From a checkpoint of a small mixture-of-experts model trained on Wikipedia.
Size: 9 layers, width 128, vocabulary 2048, 15.2M parameters.
Experts: 64 experts in each of 9 layers, 64 SwiGLU neurons an expert, 2 picks a token, a sigmoid router.
Training: a variant of SOAP for the experts, 5466 steps.
Below are experts of layer 2 (counted from 0) of a mixture-of-experts language model. Rows are named router (the router's row for the expert), gate (a neuron's input weights, with its number), up (a neuron's input weights, with its number) and show model dimensions 0-127. Each number is 50 + 10 x the weight over its row's rms, rounded and kept within 0 to 99.
After each expert's rows: "comes after" lists some tokens at least twice as common just before its tokens as in all text. This comes from a sample of Wikipedia text that the model never trained on. Tokens count by the router's weight.

# expert 43
router:78 47 56 62 49 51 58 44 65 61 58 46 47 40 50 54 59 40 51 63 27 40 37 47 51 54 40 54 42 43 45 49 55 35 46 51 37 54 56 51 40 31 43 42 55 51 43 45 54 57 47 52 53 52 66 49 45 47 45 56 60 41 33 36 47 36 39 58 44 48 43 38 50 52 46 48 49 38 30 66 54 37 66 46 60 57 58 71 52 52 59 45 61 61 53 23 59 60 66 55 26 48 57 40 66 57 46 50 50 56 51 30 43 55 58 61 51 48 43 38 45 45 33 37 68 58 72 49
gate0:72 65 48 42 57 48 42 60 39 55 50 61 68 28 38 52 43 47 31 51 60 57 56 48 53 60 52 39 46 37 32 40 62 53 45 43 63 49 67 37 68 47 74 48 41 58 30 62 58 55 59 55 54 58 50 49 44 60 67 47 51 47 42 55 64 55 54 35 41 63 41 67 38 50 37 53 61 46 53 60 39 58 31 67 39 61 46 61 44 36 43 46 39 46 44 36 55 68 45 53 40 43 50 45 54 27 58 52 49 42 47 62 51 41 28 56 51 51 52 52 34 51 49 48 51 52 48 46
up0:35 52 61 36 47 50 53 42 45 44 61 59 47 71 56 62 57 57 59 82 48 41 61 55 36 50 50 46 25 40 59 48 47 53 59 57 52 54 43 45 50 56 61 35 38 49 63 57 58 38 56 65 40 62 65 49 46 55 53 47 57 40 59 53 62 72 47 62 44 43 37 53 60 56 42 62 43 41 69 45 40 68 63 50 49 52 46 49 72 72 71 67 47 34 42 46 61 41 46 37 53 45 46 54 54 45 54 54 56 40 75 53 42 43 41 62 58 53 52 60 48 39 52 45 55 47 53 40
gate1:58 49 65 62 59 61 45 43 59 68 40 42 43 41 57 55 61 52 28 47 56 55 31 72 44 50 64 53 35 55 46 30 35 54 59 39 42 60 42 60 54 64 38 59 48 49 52 54 43 54 42 39 37 66 67 57 53 38 59 50 67 73 57 48 64 46 56 56 38 47 50 52 52 50 47 54 45 53 36 39 44 54 41 40 58 54 35 63 34 34 65 43 46 31 54 51 58 61 63 66 42 47 54 57 46 64 65 66 60 44 47 46 57 65 51 63 46 50 39 67 39 54 52 44 62 59 54 47
up1:54 54 42 44 53 56 42 57 51 61 44 53 56 46 44 56 67 30 40 55 42 65 23 52 49 42 68 62 42 36 40 36 59 64 47 54 46 41 50 68 59 61 50 56 49 47 62 48 57 63 52 58 60 61 50 69 58 44 76 41 50 51 54 53 51 57 58 67 45 64 46 62 63 54 54 55 53 75 50 46 66 56 33 71 55 49 55 50 30 37 57 35 60 49 50 35 62 55 49 63 53 42 53 58 47 57 63 64 46 36 51 35 48 59 55 71 41 45 50 56 61 48 43 57 47 62 45 58
gate2:51 49 53 60 58 63 67 59 46 55 49 46 55 61 52 54 66 45 45 55 36 42 30 49 47 44 38 55 30 56 68 31 54 49 47 49 63 36 53 47 56 44 43 43 59 48 39 56 39 34 42 41 29 48 60 33 51 41 61 55 49 43 49 32 59 54 44 63 57 38 50 44 36 56 61 63 55 46 43 55 54 41 42 57 25 30 57 58 56 59 53 57 45 61 40 40 47 58 55 45 37 40 39 44 45 57 50 52 54 69 21 51 62 61 49 62 66 47 37 61 63 43 45 59 65 54 68 47
up2:30 67 44 59 42 61 53 52 59 52 34 57 50 46 69 52 44 39 48 62 36 45 34 49 52 62 59 68 45 54 55 53 58 43 44 66 50 40 46 45 48 48 43 54 63 43 60 59 43 55 36 46 50 55 25 57 56 48 55 27 45 45 44 33 52 48 57 51 50 44 44 48 34 38 40 65 61 61 39 51 54 65 50 61 41 50 62 59 34 32 31 44 35 57 49 49 47 46 32 70 58 46 58 43 43 54 58 48 47 77 46 40 45 59 43 41 47 54 46 66 72 46 57 49 66 59 38 53
gate3:44 55 43 50 46 54 66 52 50 50 51 43 42 37 77 40 58 60 51 60 41 33 35 56 40 52 48 59 34 37 46 50 63 36 44 62 44 39 58 58 35 42 41 41 70 29 43 51 54 62 31 63 55 35 48 42 55 63 70 43 42 62 55 58 44 54 35 50 42 43 63 50 61 41 54 37 32 45 49 70 46 53 49 54 48 40 42 48 37 43 34 55 39 51 45 66 56 60 53 50 31 38 45 54 57 66 66 43 57 54 60 51 44 55 64 37 47 58 59 56 62 37 46 64 54 61 57 60
up3:55 36 50 50 39 42 46 47 42 62 46 37 68 53 30 43 60 41 56 53 41 64 50 58 40 62 54 40 58 74 50 71 52 49 64 54 52 66 60 47 56 61 60 45 42 65 62 43 46 44 55 51 56 29 37 50 40 51 43 38 52 64 49 57 60 48 61 46 62 37 40 62 47 44 54 68 50 29 59 48 50 60 53 38 43 48 81 37 62 36 42 45 49 53 60 56 36 55 55 51 43 60 45 48 35 47 62 38 67 29 60 49 42 51 53 42 44 52 53 40 38 45 46 42 30 57 44 46
comes after: "-", ".", "A", "S", "R", "I"

# expert 10
router:56 59 50 56 45 48 62 35 65 57 72 44 57 32 54 68 65 38 43 52 30 49 43 43 57 67 42 49 35 31 47 45 41 56 62 56 35 40 51 45 57 30 52 39 68 54 41 58 60 57 47 31 29 44 58 37 44 42 46 59 73 48 49 46 48 30 47 38 46 52 35 48 54 38 40 51 59 40 40 64 44 58 65 49 52 45 60 56 52 66 53 48 60 63 47 54 35 59 49 38 46 51 51 49 57 54 56 50 36 60 56 44 38 61 37 52 49 41 43 33 53 38 36 47 65 63 54 55
gate0:46 46 46 48 47 49 47 49 21 58 56 42 44 68 54 52 50 37 55 46 69 52 61 45 66 48 52 52 30 51 39 39 56 52 61 37 53 54 53 49 51 53 61 42 57 60 48 69 45 65 49 60 35 39 58 72 51 60 34 65 56 49 52 37 65 48 48 58 54 58 39 41 72 46 58 64 36 48 46 66 49 47 39 49 50 73 47 51 43 52 43 66 68 47 35 47 48 66 67 64 55 71 45 51 33 56 45 49 58 47 43 38 60 55 42 39 33 40 44 49 36 65 39 48 44 42 53 46
up0:48 52 34 49 45 51 56 50 67 64 58 55 49 63 62 42 40 47 67 40 52 42 62 40 60 61 47 45 40 71 53 57 27 47 54 50 66 52 48 35 57 46 69 61 23 45 40 50 46 52 41 43 44 58 58 48 41 57 52 52 59 65 64 61 30 55 47 56 44 49 64 45 41 70 41 67 42 52 54 55 60 43 49 61 54 73 34 42 43 50 50 41 45 60 64 42 63 59 52 55 58 46 30 64 50 52 53 40 49 62 55 58 59 47 50 54 36 46 58 53 45 49 52 68 34 49 60 26
gate1:63 61 37 41 47 41 55 44 72 38 72 57 66 61 53 59 46 62 36 48 29 45 67 40 27 57 53 59 48 57 42 55 47 63 52 41 56 51 56 45 70 51 38 54 61 46 65 53 54 57 51 45 45 48 45 48 47 43 58 52 48 44 35 33 60 35 42 37 60 72 65 50 49 45 31 64 56 35 48 55 46 49 48 44 64 43 38 40 61 54 36 59 59 56 56 43 42 42 52 45 47 52 57 37 60 49 45 62 59 50 41 40 33 56 29 37 56 48 49 27 47 41 54 57 62 58 42 61
up1:51 33 52 42 56 64 61 55 51 53 54 43 41 70 38 71 47 57 45 58 42 39 50 51 58 59 44 50 37 56 49 34 51 42 77 74 63 34 42 46 47 42 52 49 60 31 49 51 36 35 50 60 64 53 46 43 42 44 56 60 52 60 48 40 37 32 53 54 61 49 20 52 61 38 58 52 42 55 67 54 31 45 48 59 28 41 42 33 50 44 60 47 66 66 56 47 49 38 43 61 59 38 55 43 52 63 49 54 62 48 41 48 52 37 58 56 59 51 49 61 58 44 52 54 61 52 59 63
gate2:41 58 32 46 59 54 70 39 39 56 43 54 52 43 55 64 46 56 62 60 52 44 54 44 57 38 55 36 35 30 45 66 34 47 53 49 21 45 53 35 43 53 65 44 56 35 54 64 80 54 67 67 41 36 41 50 40 52 43 50 49 45 61 43 55 33 51 55 37 49 40 61 57 41 44 52 49 48 58 55 60 47 53 59 67 29 53 54 66 49 43 46 58 40 71 49 37 50 47 45 52 57 49 42 61 52 40 48 63 60 49 49 39 36 43 70 49 51 70 53 53 53 45 46 65 55 43 48
up2:25 47 52 57 64 56 66 41 57 43 52 62 46 30 54 32 37 47 72 53 45 39 46 60 56 49 47 58 32 26 51 60 52 66 56 39 59 44 54 76 61 26 48 55 45 47 35 68 47 48 57 49 41 44 45 50 47 47 57 27 32 59 41 55 52 49 34 50 61 41 57 54 55 43 51 57 64 45 59 52 65 55 53 51 62 45 38 52 34 46 41 47 52 46 37 47 45 59 57 49 51 38 53 39 49 59 53 51 66 54 32 40 53 47 37 47 47 47 52 65 62 58 36 66 52 54 47 37
gate3:50 44 61 64 52 48 54 56 50 38 56 49 41 28 54 64 52 71 58 69 49 56 56 41 54 63 50 37 43 65 68 44 41 42 53 42 48 53 33 40 50 46 55 52 50 50 55 47 77 50 39 65 50 55 50 36 57 52 55 41 64 47 64 62 64 28 59 54 47 44 37 66 66 35 34 38 30 46 57 57 44 47 59 80 59 48 52 35 41 51 61 54 51 50 51 35 57 70 45 49 47 63 60 54 66 58 50 54 60 58 62 48 45 37 42 51 47 59 48 40 45 54 53 55 68 54 54 44
up3:40 50 49 49 49 54 50 67 46 19 62 33 46 33 53 54 47 65 54 47 51 69 49 51 51 58 63 34 57 74 66 53 51 38 50 48 50 34 29 49 39 31 63 48 57 64 52 39 56 49 36 67 65 36 59 74 64 53 50 46 58 49 48 34 63 55 46 42 50 56 48 55 60 40 63 36 39 44 44 32 59 48 55 56 45 62 53 56 60 59 53 42 49 37 61 52 60 53 38 41 40 58 49 64 59 55 47 62 49 58 66 52 36 36 51 28 50 41 52 51 49 51 49 43 55 47 55 45
comes after: " (", " |", " New", ":", " 1", " 3"

# expert 3
router:64 51 59 54 31 31 62 46 59 51 64 48 58 40 55 56 41 43 53 51 47 41 44 45 54 40 51 50 48 37 15 47 44 62 59 44 43 63 72 40 50 43 65 57 59 57 48 61 62 62 28 55 60 53 67 44 35 37 54 46 61 43 50 38 47 39 50 51 60 43 37 47 49 46 29 45 66 52 42 57 47 42 55 24 55 60 43 47 59 58 40 46 64 49 64 29 54 52 51 47 39 29 41 53 53 64 64 65 47 47 59 38 36 46 51 56 51 47 54 48 33 45 58 57 50 53 52 47
gate0:36 64 37 73 55 60 44 32 49 55 45 54 61 59 57 47 62 58 40 48 53 74 36 48 31 58 51 58 80 52 34 53 55 54 48 37 48 60 68 53 46 48 55 49 55 36 52 54 63 49 67 46 45 38 47 49 62 45 62 57 47 25 50 35 53 41 63 45 50 54 35 56 65 46 32 58 43 71 62 43 43 59 52 65 63 49 39 65 51 60 51 51 51 50 47 56 64 38 51 48 54 65 54 46 37 68 63 38 39 51 43 46 55 64 51 70 58 46 40 54 52 53 51 50 46 40 50 51
up0:56 44 46 22 56 44 66 44 54 58 47 31 56 51 54 29 40 29 54 50 37 59 72 48 49 34 58 39 38 60 35 47 33 42 62 51 48 33 53 54 64 53 62 54 51 65 60 39 57 33 50 64 33 46 58 52 63 46 59 39 66 46 56 58 36 51 44 56 64 28 54 47 61 32 61 52 66 53 48 41 43 59 44 50 44 34 63 60 70 50 52 56 38 50 59 60 33 47 50 55 62 47 55 50 47 41 43 55 48 45 52 36 57 49 52 44 47 56 58 48 60 43 40 61 64 41 45 55
gate1:32 51 62 44 47 63 37 59 48 45 51 52 36 55 46 66 42 41 52 59 40 41 39 46 44 40 56 59 53 62 42 54 54 62 37 48 45 52 52 31 46 51 62 52 38 29 56 38 38 39 57 35 53 50 40 46 39 46 48 58 53 37 47 51 57 63 55 38 68 59 44 38 52 52 41 56 52 45 56 58 61 40 48 55 44 55 49 43 47 52 41 35 49 73 50 39 42 54 38 55 73 34 52 57 50 61 49 59 42 49 50 49 36 40 64 53 47 43 29 13 45 66 50 43 22 61 48 63
up1:51 56 62 60 23 42 66 43 42 38 56 34 54 65 41 54 40 59 50 49 37 47 40 51 37 35 64 56 49 42 39 46 48 63 29 29 32 54 50 41 46 64 49 50 56 48 44 51 55 32 53 35 48 53 44 56 42 51 26 39 37 43 55 49 55 58 43 61 54 56 50 41 56 57 36 27 69 57 31 42 45 42 58 34 63 57 43 52 41 45 59 43 46 57 54 52 62 49 52 53 57 53 47 53 47 73 55 74 53 41 41 60 54 54 40 44 55 31 41 50 43 46 58 43 42 46 60 66
gate2:48 61 49 45 49 46 65 45 28 58 56 65 49 48 30 40 37 47 49 38 50 43 51 70 57 33 47 45 46 48 44 38 53 51 54 41 38 35 40 48 65 67 59 40 40 52 50 33 57 75 55 43 43 43 65 36 47 48 46 71 48 44 49 52 53 50 75 41 59 53 35 47 52 57 62 42 40 50 49 56 41 33 52 59 48 31 70 36 39 56 33 38 39 56 40 39 42 50 49 59 62 47 50 55 36 42 34 41 37 75 54 45 59 57 54 60 56 59 53 39 54 52 43 47 46 48 44 58
up2:47 38 64 33 65 58 55 53 74 41 64 37 62 62 54 54 70 35 48 49 62 50 46 54 46 59 63 32 48 69 52 47 58 46 39 71 66 58 46 51 35 38 42 46 49 49 40 55 36 31 51 41 46 56 36 52 57 52 40 54 27 37 43 56 43 71 57 51 35 50 53 66 35 46 42 35 42 44 51 60 58 58 57 35 35 42 50 56 45 42 44 53 51 42 55 68 45 50 48 60 49 72 46 58 55 52 49 45 34 43 34 43 39 40 38 44 57 34 58 48 50 50 47 47 53 47 51 53
gate3:44 56 40 47 53 53 56 43 49 48 53 51 63 23 58 57 55 53 54 50 47 37 36 52 39 41 59 55 56 72 71 47 43 49 40 41 73 52 39 69 42 55 46 41 35 59 62 48 58 58 54 63 53 59 54 48 43 54 51 41 47 59 47 50 60 47 46 52 60 61 58 58 72 27 38 64 50 47 55 58 31 48 52 57 63 38 42 57 41 52 33 49 48 67 53 33 58 53 46 27 55 49 52 62 46 56 58 58 54 41 59 35 57 56 50 28 22 48 40 54 47 45 68 37 48 45 43 52
up3:67 52 56 59 58 48 63 54 33 62 54 59 42 37 61 58 54 45 44 68 46 59 56 39 44 31 50 31 65 50 47 49 40 57 77 20 55 40 54 46 64 48 41 46 48 42 55 56 44 58 57 38 67 65 43 51 50 49 53 54 46 65 50 45 51 63 43 41 63 60 53 44 44 45 62 58 73 53 46 68 60 44 50 57 51 44 30 56 45 56 49 48 50 45 45 43 48 63 69 59 61 59 46 66 60 68 60 65 37 53 53 37 43 50 61 44 65 50 42 41 48 58 65 55 51 34 41 59
comes after: " the", " a", " and", " to", " of", " his"

# expert 51
router:54 55 52 47 36 29 57 58 64 53 50 38 56 43 48 69 59 50 43 49 37 50 41 43 61 38 29 47 41 45 36 36 36 60 55 39 47 47 69 37 57 49 64 52 54 49 48 60 51 60 46 52 45 37 60 57 41 44 40 52 51 44 44 58 51 31 43 37 60 45 50 58 68 55 35 40 63 45 44 65 48 48 46 46 58 51 55 58 36 66 43 45 34 54 67 30 42 55 49 49 24 41 69 47 66 51 60 50 38 53 43 47 43 71 36 63 49 55 45 52 44 46 53 42 58 60 79 51
gate2:44 60 48 53 62 49 56 49 62 49 57 39 65 64 59 48 43 41 29 47 39 48 62 63 56 61 51 49 54 56 46 63 40 28 54 46 46 51 38 57 48 37 63 45 52 52 53 31 50 73 52 35 46 25 34 42 47 42 44 59 47 70 60 72 42 43 42 50 57 56 35 46 70 53 57 51 39 44 64 49 50 57 38 56 41 61 55 39 55 57 61 62 51 56 49 66 61 38 52 74 44 45 66 57 59 50 46 57 50 51 64 46 44 60 59 39 57 64 42 45 47 40 33 68 59 60 51 54
up2:39 61 37 48 63 53 56 67 57 45 34 28 38 55 60 30 61 45 42 54 58 47 31 61 41 44 44 48 57 46 51 54 33 42 43 46 44 46 37 53 53 65 63 63 36 50 45 51 55 49 65 61 45 50 73 51 59 42 44 57 54 41 40 47 47 48 50 54 59 51 75 47 50 53 49 39 47 44 51 49 43 52 46 42 38 52 59 48 37 61 74 40 55 56 57 47 55 56 45 44 28 32 60 60 61 56 46 50 58 43 40 37 28 43 53 42 59 52 38 58 49 24 39 49 37 75 41 52
gate3:26 51 47 41 46 50 48 25 42 60 69 60 56 57 60 53 59 46 53 68 43 57 41 46 50 42 52 41 63 57 67 41 42 36 52 29 43 77 52 52 73 58 37 55 37 38 59 46 51 59 50 51 37 37 54 45 53 59 57 56 57 49 49 57 52 45 42 42 37 34 38 56 74 55 40 47 55 52 57 40 55 64 46 41 45 70 51 54 71 42 42 53 50 49 42 64 62 42 56 45 53 38 58 42 49 43 50 49 49 67 46 57 57 58 39 42 37 63 48 35 65 37 36 42 53 45 40 57
up3:44 63 44 31 42 56 62 29 48 58 55 56 48 57 58 49 41 57 29 64 39 45 47 40 44 48 46 48 45 56 60 46 51 36 57 53 40 62 67 29 49 67 52 56 45 43 66 45 38 63 43 44 44 52 37 43 59 54 69 55 44 57 49 69 60 35 50 42 41 39 46 36 67 62 48 46 46 56 58 43 54 75 36 42 46 59 46 61 68 53 31 52 38 45 55 62 67 32 53 61 63 44 53 45 56 51 47 49 57 70 53 63 49 56 58 49 39 47 37 44 56 43 33 62 57 51 41 38
gate4:53 50 53 41 41 48 60 47 46 52 71 53 39 38 41 53 44 74 59 40 64 49 42 48 57 33 31 57 60 47 52 39 40 41 57 41 53 63 66 54 40 56 46 50 47 45 57 63 50 59 50 51 60 39 54 42 61 62 31 53 51 75 50 47 49 45 34 35 41 42 45 67 37 67 34 41 55 37 35 45 41 57 41 63 64 47 40 44 47 47 54 45 39 50 60 45 50 56 56 41 19 37 50 59 38 55 26 53 41 46 42 48 57 55 36 48 52 33 58 49 43 55 40 55 56 69 56 47
up4:58 51 47 37 73 40 55 45 61 66 54 65 52 41 31 37 57 59 60 47 31 39 47 55 49 59 37 60 40 51 62 44 68 50 58 41 49 45 64 37 56 40 38 45 43 32 42 45 58 59 65 37 57 43 50 39 61 40 47 49 51 43 44 58 51 55 41 56 66 52 48 43 44 50 46 44 52 50 61 51 42 65 54 52 63 23 46 57 40 49 38 58 30 58 51 52 38 39 61 45 65 53 38 36 31 62 67 67 61 53 52 52 60 60 52 32 51 51 33 38 52 46 62 51 64 62 41 48
gate5:35 68 65 55 39 47 63 37 45 58 40 49 43 58 56 37 46 49 42 64 47 61 61 55 58 57 51 43 73 49 55 55 39 55 46 65 28 52 55 63 53 36 55 62 61 49 42 42 52 71 60 60 47 47 46 42 59 31 49 60 54 64 55 43 58 45 58 44 57 39 54 42 47 43 65 44 54 49 73 32 51 45 39 49 45 53 51 44 44 61 45 65 66 67 40 53 55 51 29 47 32 61 46 62 55 47 59 57 36 48 56 47 51 56 32 63 39 58 44 66 67 40 35 55 68 56 57 53
up5:42 64 47 56 38 61 59 44 55 68 56 29 68 53 53 60 46 55 48 43 56 52 45 53 50 47 65 66 42 48 39 56 64 48 52 53 55 50 54 73 57 44 43 48 52 49 54 50 25 58 73 56 62 50 50 36 50 55 57 40 46 69 54 57 44 42 39 62 58 40 46 65 49 55 65 61 23 60 52 53 37 63 55 47 55 50 67 39 40 54 62 36 49 47 54 49 62 62 58 48 66 37 55 47 60 57 39 59 57 48 44 46 49 60 43 50 41 28 48 61 29 46 46 51 76 60 35 38
comes after: ",", "ed", "cc", " in", " and", " to"

# expert 27
router:52 44 57 53 40 35 58 51 61 65 56 45 42 44 63 60 54 40 54 61 26 50 51 28 61 50 45 50 43 58 23 43 51 52 66 40 51 61 49 49 56 58 53 54 69 47 34 57 55 48 36 51 47 42 47 31 26 39 53 46 56 43 40 53 43 37 45 38 51 50 57 40 59 41 40 46 73 33 39 61 64 58 50 27 49 53 59 46 54 57 51 42 52 66 42 36 44 60 52 54 41 59 44 64 57 55 63 77 39 46 50 56 38 57 57 52 54 46 39 50 49 40 46 40 48 62 68 41
gate2:46 33 55 46 38 25 45 44 39 37 60 63 59 54 51 53 64 59 45 48 29 53 47 45 54 50 62 30 51 44 45 62 48 53 51 53 30 48 53 36 56 51 43 48 63 56 57 63 32 46 57 67 45 26 41 42 64 58 50 55 65 62 47 59 60 46 33 55 71 57 62 61 47 63 45 57 38 35 50 53 59 45 51 46 47 60 55 43 68 58 63 50 59 56 47 41 49 70 27 49 53 55 50 47 53 53 47 52 61 50 37 45 41 40 44 48 75 36 44 35 46 42 47 33 54 49 59 37
up2:58 48 51 39 31 53 63 39 34 43 41 28 54 65 56 36 63 63 52 66 45 27 45 57 48 59 52 50 54 52 34 52 39 38 50 60 49 62 41 42 48 52 46 37 55 45 60 52 28 57 39 49 53 60 51 30 55 47 56 47 56 53 66 40 57 45 39 41 40 65 36 44 60 53 65 56 53 62 56 66 51 36 51 55 43 45 46 30 62 56 45 56 56 54 35 49 56 64 39 44 40 54 51 59 55 66 29 35 66 47 28 56 63 61 43 52 53 57 47 40 46 44 56 68 58 52 41 55
gate3:55 47 52 50 59 50 63 57 56 59 54 52 52 42 62 64 49 37 65 39 38 54 48 45 75 55 42 48 43 54 40 59 61 49 66 53 41 63 46 48 47 68 61 56 60 19 25 37 31 57 54 55 38 52 33 45 23 48 46 35 37 34 46 56 51 65 52 43 53 60 56 50 33 51 40 49 60 42 41 52 53 44 51 70 55 62 58 42 56 41 69 45 52 54 53 42 50 60 43 67 45 52 38 42 71 49 49 62 47 53 60 59 53 48 50 65 55 69 40 44 53 51 57 55 40 59 53 42
up3:38 42 56 49 42 39 40 52 40 47 48 46 37 32 50 43 52 51 49 53 46 55 49 46 46 40 43 46 63 51 47 50 47 52 54 43 40 64 40 50 62 42 37 56 53 46 55 51 50 50 76 37 43 53 65 47 38 46 47 51 40 38 63 24 58 35 66 53 64 64 35 40 48 52 50 61 66 45 49 30 66 71 44 37 35 53 41 51 64 54 51 48 54 31 60 51 52 68 53 50 50 47 45 38 58 82 46 47 67 37 47 37 43 57 42 44 57 47 61 72 34 32 54 57 51 49 56 51
gate4:52 46 59 59 50 64 55 53 48 71 58 64 57 47 47 52 51 53 41 71 35 56 74 53 50 30 43 55 37 36 53 42 61 38 49 36 39 46 39 51 55 47 41 66 51 30 44 72 51 49 65 63 56 35 39 45 43 53 45 41 46 33 46 46 44 48 33 46 44 67 43 49 40 42 41 48 53 55 30 53 66 52 48 34 51 48 67 50 59 27 60 49 48 40 38 40 42 64 42 57 27 52 62 61 48 54 40 46 52 46 67 55 52 45 53 56 41 47 41 52 39 49 49 34 35 51 57 38
up4:46 41 49 51 40 55 40 55 50 50 65 37 47 50 46 69 34 43 63 59 51 63 50 26 54 69 41 50 60 55 48 49 54 49 52 46 56 55 41 47 51 73 63 44 53 35 40 48 54 59 41 40 52 41 61 55 38 39 56 65 43 61 55 50 62 46 53 27 44 52 33 47 66 64 61 43 38 57 43 61 64 55 57 43 56 58 48 45 47 62 51 47 60 59 25 61 47 37 49 48 48 44 29 61 39 30 26 47 61 57 48 32 56 40 33 42 44 58 34 53 58 60 45 51 39 59 51 55
gate5:55 41 47 56 25 55 53 58 52 54 57 50 50 43 56 60 42 64 44 58 52 39 53 41 58 45 58 53 30 68 65 36 61 35 46 42 53 56 30 54 41 54 68 57 68 63 60 61 55 34 66 46 54 38 61 38 67 37 51 38 53 61 54 61 49 42 50 31 50 65 51 46 38 60 44 49 46 59 38 65 68 55 66 40 46 47 55 38 41 55 55 46 58 60 45 45 48 49 59 55 54 35 53 57 41 63 65 41 53 43 51 65 47 41 42 46 39 70 41 68 52 52 52 69 64 46 35 54
up5:64 55 43 50 45 46 34 48 52 39 57 54 55 55 32 47 42 42 44 50 62 50 49 57 64 50 67 60 76 45 59 66 50 51 60 62 45 54 67 62 52 33 38 51 38 58 48 37 55 57 38 51 57 62 48 50 52 67 35 54 41 52 42 50 42 37 46 36 69 44 32 35 51 58 45 58 32 67 31 34 42 55 70 62 41 60 32 64 49 42 59 40 41 62 44 39 57 53 31 54 58 56 46 52 36 53 50 45 51 65 40 46 41 54 44 39 44 53 62 58 53 38 33 44 55 47 43 44
comes after: " ", "ro", " re", "ba", " I", "la"

# expert 29
router:70 47 51 55 41 33 67 42 57 59 76 40 46 41 49 55 59 44 49 54 26 46 33 50 64 65 41 45 42 49 50 35 42 48 60 54 36 68 61 47 63 24 50 49 55 50 34 56 58 74 50 50 45 43 70 35 54 48 44 60 66 48 49 47 51 31 50 48 45 49 55 38 61 46 33 45 53 43 25 58 56 50 62 48 52 54 63 48 62 55 49 50 61 58 56 31 50 51 58 47 44 59 56 53 59 46 56 54 54 74 58 46 51 62 37 54 41 51 38 45 42 42 37 39 48 41 58 55
gate0:54 74 51 41 59 58 55 49 57 34 56 75 41 49 51 38 48 49 40 35 44 42 54 41 60 41 36 48 51 47 42 30 51 42 39 53 57 46 46 57 56 51 75 50 53 53 46 59 50 57 46 33 42 38 60 50 45 55 67 49 46 45 39 37 40 35 35 38 42 44 63 54 50 41 51 29 45 32 52 56 51 47 38 42 48 26 60 68 60 47 29 49 43 53 59 55 44 58 44 33 37 50 45 51 50 43 57 66 41 55 31 54 56 45 46 65 50 55 45 75 63 35 55 58 52 37 41 42
up0:48 56 51 38 52 51 61 46 80 50 52 58 58 51 47 44 51 50 53 52 64 60 55 43 47 41 44 33 64 35 44 53 45 36 36 45 50 45 47 51 72 68 74 67 49 56 35 39 43 34 31 45 51 56 45 53 63 55 71 43 34 34 47 40 49 48 59 62 48 69 56 41 49 53 52 43 54 51 62 61 42 49 58 49 37 42 49 52 62 46 50 39 47 53 68 59 44 62 45 63 25 54 59 47 63 55 45 47 56 36 48 78 42 48 51 43 57 34 44 58 45 66 36 52 55 46 55 58
gate1:45 52 61 64 34 61 50 45 61 49 64 49 61 57 55 52 53 57 57 47 56 54 44 57 51 46 41 75 48 45 65 54 40 47 42 32 30 46 30 45 52 56 55 67 34 44 44 41 50 63 45 44 49 64 42 55 55 67 47 45 64 44 46 27 54 34 63 54 60 54 36 55 44 60 60 42 54 37 39 55 62 40 45 70 43 52 56 52 39 45 24 38 48 55 59 63 37 40 51 58 62 35 67 58 68 49 69 42 66 49 59 42 58 56 49 41 42 43 53 57 48 62 65 60 48 40 53 59
up1:52 45 53 33 46 48 66 53 66 66 64 40 59 39 43 54 60 48 61 65 65 35 53 50 29 37 37 52 50 58 52 64 43 39 44 50 40 66 50 49 41 59 56 55 46 43 69 49 56 41 52 60 65 33 41 47 59 66 61 29 35 56 60 52 47 66 44 48 51 57 59 64 48 41 61 50 59 55 53 59 60 44 51 71 35 59 48 37 42 58 47 35 64 57 46 41 40 49 42 61 59 49 67 55 57 57 59 56 43 41 76 48 48 62 43 46 60 29 47 45 55 60 48 56 59 66 60 58
gate2:36 48 44 47 37 57 46 50 75 41 45 66 37 43 67 59 35 48 59 29 51 55 55 48 68 54 33 58 54 53 55 43 46 41 53 57 64 47 57 51 47 56 41 63 49 33 47 47 56 47 45 68 54 42 52 28 32 50 42 49 55 46 43 55 33 43 37 44 42 51 54 37 63 50 45 56 59 54 41 60 45 26 59 48 53 45 38 31 51 36 61 52 47 52 48 30 42 45 60 60 44 61 50 49 55 51 35 60 55 42 56 33 40 65 45 55 62 40 79 55 39 54 35 46 50 39 61 57
up2:36 62 30 40 58 61 48 58 24 48 48 63 72 62 45 52 61 45 53 62 48 42 53 57 65 41 55 70 59 52 50 65 45 63 43 45 47 53 40 39 40 47 36 39 59 56 41 39 43 43 44 41 56 62 52 39 43 27 48 64 53 48 44 59 70 52 63 53 70 54 49 55 50 40 43 60 37 50 48 24 53 59 35 64 60 47 42 57 32 61 48 61 62 46 47 57 49 62 61 53 55 51 53 73 56 47 48 47 40 64 39 51 47 38 55 62 52 40 42 57 63 55 41 38 46 44 54 50
gate3:46 59 44 53 57 35 55 69 62 60 71 41 44 45 70 48 43 53 48 67 49 68 62 40 56 49 49 47 53 48 43 42 48 47 43 57 45 72 66 32 43 50 64 38 45 50 50 57 54 49 56 57 53 54 54 61 64 39 50 35 56 43 37 60 27 57 68 58 42 46 41 49 34 38 56 42 51 49 48 57 47 67 51 46 57 42 50 44 58 73 61 56 45 47 42 58 44 50 44 37 50 51 67 62 60 48 39 62 52 42 67 70 48 67 53 56 73 61 35 39 54 36 58 48 44 34 63 53
up3:61 56 53 58 65 52 48 49 69 49 66 53 49 48 59 56 39 47 49 52 46 65 49 50 59 51 68 54 53 30 31 34 44 27 40 58 36 45 70 35 52 35 34 47 50 51 38 29 56 45 66 58 79 50 55 59 48 43 48 46 44 57 62 52 47 47 57 52 54 60 39 48 53 43 68 61 30 47 40 44 50 51 63 53 50 56 75 43 65 67 47 29 58 45 54 51 52 65 36 41 59 52 63 50 56 43 41 58 45 52 42 57 43 55 39 44 62 46 45 57 33 38 58 45 48 48 57 46
comes after: "\n", " (", " \"", "S", "==", "-"